{
  "n_experts": 12,
  "balance_bias": true,
  "lr_router": 0.0025,
  "norm": "rmsnorm",
  "rope_base": 10000.0,
  "lr": 0.000679,
  "warmup_steps": 279
}
Below are experts of layer 10 (counted from 0) of a mixture-of-experts language model. Rows are named router (the router's row for the expert) and show model dimensions 0-191. Each number is 500 + 25 x the weight over its row's rms, rounded and kept within 0 to 999. Numbers have three digits each.
Before each expert's rows: "mostly gets" lists some tokens that are sent to it at least half of the time. This comes from a sample of Wikipedia text that the model never trained on.

# expert 4
mostly gets: " St", " part", " −", "′", "°N", " north"
router:507511465483504485526538446497487487482475494463486500521504464500498562489500552532525489516516537490472548465535510537492490499488513507473494523503553496460488526530519490484464516516493491462497518458532556489469490506473544456484507495478526545499492452515523475497502474477528503540533482503484454489486491508525471481501476524454496524521511483524518498518506535532533484499498489498447508520526529509526529514451502478518508458489588475485465470495522511499510473465528505520531480514513490517478497487481521473486504474524509456509502462509489537524494516504501479461

# expert 7
mostly gets: "osed", "ement", "ism", "cted", "ved", "ired"
router:512477463478462499488527452499490473513528497477505484489536515494506518473532512551511464471510471473473504491509505525503503512506520510517492481528479536473494506502485463455455549518493471450517531481494570521493462510477516498503478492488531506547496469508530473510500520520507500521538491533492486494495463525533488504475554491496484520505529502517528463518509512492517540482460452453471496528520486488488504500502480500523540492483505452480514502499455516451499479459509511553489484522538528489461553491481527476491533463499459479519513459499470546517518545507506479467

# expert 6
mostly gets: " w", " Z", "J", " J", " Bl", " W"
router:520500479459442531515519520495505483493556501480519479490497513486511569471534496512518495519511480479474511509556505510524500519493510531502514512530546492514485494507562485472491503467532534455526531482563504477481498504495550481493497487510498505466497516522522482525464499491531530523488480516481492473476488466514483497465512561485498507553525474533511473464487563524500532507488436524484506486523510483491511521487461544534539480465499501474490485511487549482525457483486511469522485544542533522505515510470512497488495485499508527498486471536522520479495515510479471467

# expert 8
mostly gets: " n", " He", " th", " R", " he", " co"
router:485493497508465496529514490524459476465534523476496461495523445441558519492528517501508482492548509466466521500517484479517512526483484500471545545502495498493470476534518488484512499482527505474540552471531531508504464505476513492495510475481467517509542462519487479494455479473528524527504487490516483506519487512496481503480515522463451550466531452505505513502495491488507526480504472496504523499546526502491504510477475512501494459466512509439474457485480542498487503478504505518521508474518518540485518495491519476472488446520490533537499490563516498462466524543508518452

# expert 2
mostly gets: " stud", " ne", " dec", " can", " Mar", " acc"
router:502480464511509539520522475536491484529489565467575493526522475508508518466527486498491498481566475503433512469507542538520503490507487536490487472540539463516499511511490468494492548503561484473554500481537530496480459474468497526501481519490512533544525481494516501486474468478498484544520495503525492468509457468542469501513515510450514527453490502485497486496475497503521511496455477517492533500507519507491474482494498538507494494509535467471471481458487507507529471461531491519469472531516491522484508518481498487487520470507511471505501496529500500486519509500456463479

# expert 5
mostly gets: " re", " t", " h", " f", " ex", "==="
router:497499487509476516522534492498454471500488533445535518515502522487520508465536466529534507488507505472487511485522523520521500476472507522487522494498500488504502493497510464488484493509536493459487507494516499483489490493518547451465501507464495526483576486519528452503491463473512510564511486519453519473511476454511482473493530506448508541498496478499542499524506505490511540490493462483495508536540501462501546511475473506523560450434511450489481469473478530498507500489509502485547453510504495475470509530481498526501531450514492466513474482541491535500482464512499479503

# expert 3
mostly gets: " un", " I", " Mar", " her", " ar", " his"
router:526473483528480508534517487508523463506520511468489443494517456485493539442541549502507466480526535511483481490539534515471513515477498523466491522498531518493497481491515492477511491525514490482496502528526562489479504506471518483535477465480507523506503480555522473470483468509484498449509494541465502485479463492519458476499531490531497523477495460496524492477477517524503496516475452499495520498517545524488529534463501488478566464479512452534525473514480524521532494483504483499496463501496512511491525474499584485496529484491509493501514467498508546483509481498473450466

# expert 1
mostly gets: "′", ");", "  ", " —;", ")\n", ";\n"
router:495491498537505510513518470533490485515488481466531451479521501498482520492523498514552497493525490459454527486517481514500528523482470513490496512526512510498453520513510514476488460509530473471538495496493510492515471500512547476501490475519512521529502480537533479485514465466505498570511516549509447459509514481508482488462490536517494523513542475500538473491501537504526530463462499466455532465530527483485533492483506514516538500508535463437508462512483545465506477485541518521520500524490443538485492511475550504486504460488493493453468503517513511455487494513478495475

# expert 10
mostly gets: " sp", " comp", " exp", " cap", " ad", " |\n\n"
router:526499496509484508511498457498499483529506518466541500533510476441546550460520497531554498465521493495493561487452481525492514461482510499506488501511492507517500550510507508460505519495488482523509497483535498501494484495533489475510496455496503514496516452532539495517478459491511485528516483504497513484489464493518475473490506511475472509491489450525525457455475528528486542446480499481436501484486547509483524529479474511525526467462543514508484510490469496490499469494536507500529464535525488502464482484505554487466509479506515469532501464501474525500477516563492448499

# expert 9
mostly gets: " The", " an", "|", " pro", "The", " con"
router:493466484534521490547530473509490499491531531509517481510522476509520543500543547528555466471513507521498505460527488509504503492526504520467482513550524475507481555518566481457475486511496457452528521446531480492501459479505522477507469475473536520497540488492510507476473501462514515494517467515496502456506465491514496494503498542494487518478536474502519496485498471535516498486495493482477517551540537475447506489468534481548505492480512473443475489471519497483529459488492534520495481525486516532511504499480510482447492506506504489493511480516507506475451507558505514515

# expert 0
mostly gets: " John", " they", " York", "ana", "oung", "ina"
router:507489511493476517520510499541491475535508488500512485479529508535528487489536522508518461484485488515467537508504499545512490533479558491460494512520517512495484514539530488457473530490507536507518488487530487530457472514467539444486487483497515513534543465551499483486473482505498506530498462528507495444479496511521508499474544502507533530461522484466554463472495511504514516460479450490527536551511548513486526501458491509549508479462517471451465484522476527465482485492498521517517495505521492548470549472502517507477510502512519486475493465516476515462510502522496467497

# expert 11
mostly gets: " has", " which", " have", " this", ".\n\n", " that"
router:482489483485484525530551461508473486488500502463492458503525491490506525461520551528521473485539496510498546489562497535521517544488500513499488494541496486481482489509541468478482534534545483493502516476500523456489484489470508448470488495457484528509545484545521500503478471494529510515524505558520488488491495497504461471448522506489518498474518499537522480471492554483502542464487506483468531494502516505488521505477465504539525501507507496491451470501436537504511484473534498557533470508507485508489540504474525520499506483534492496511476498562494525468489510507498466478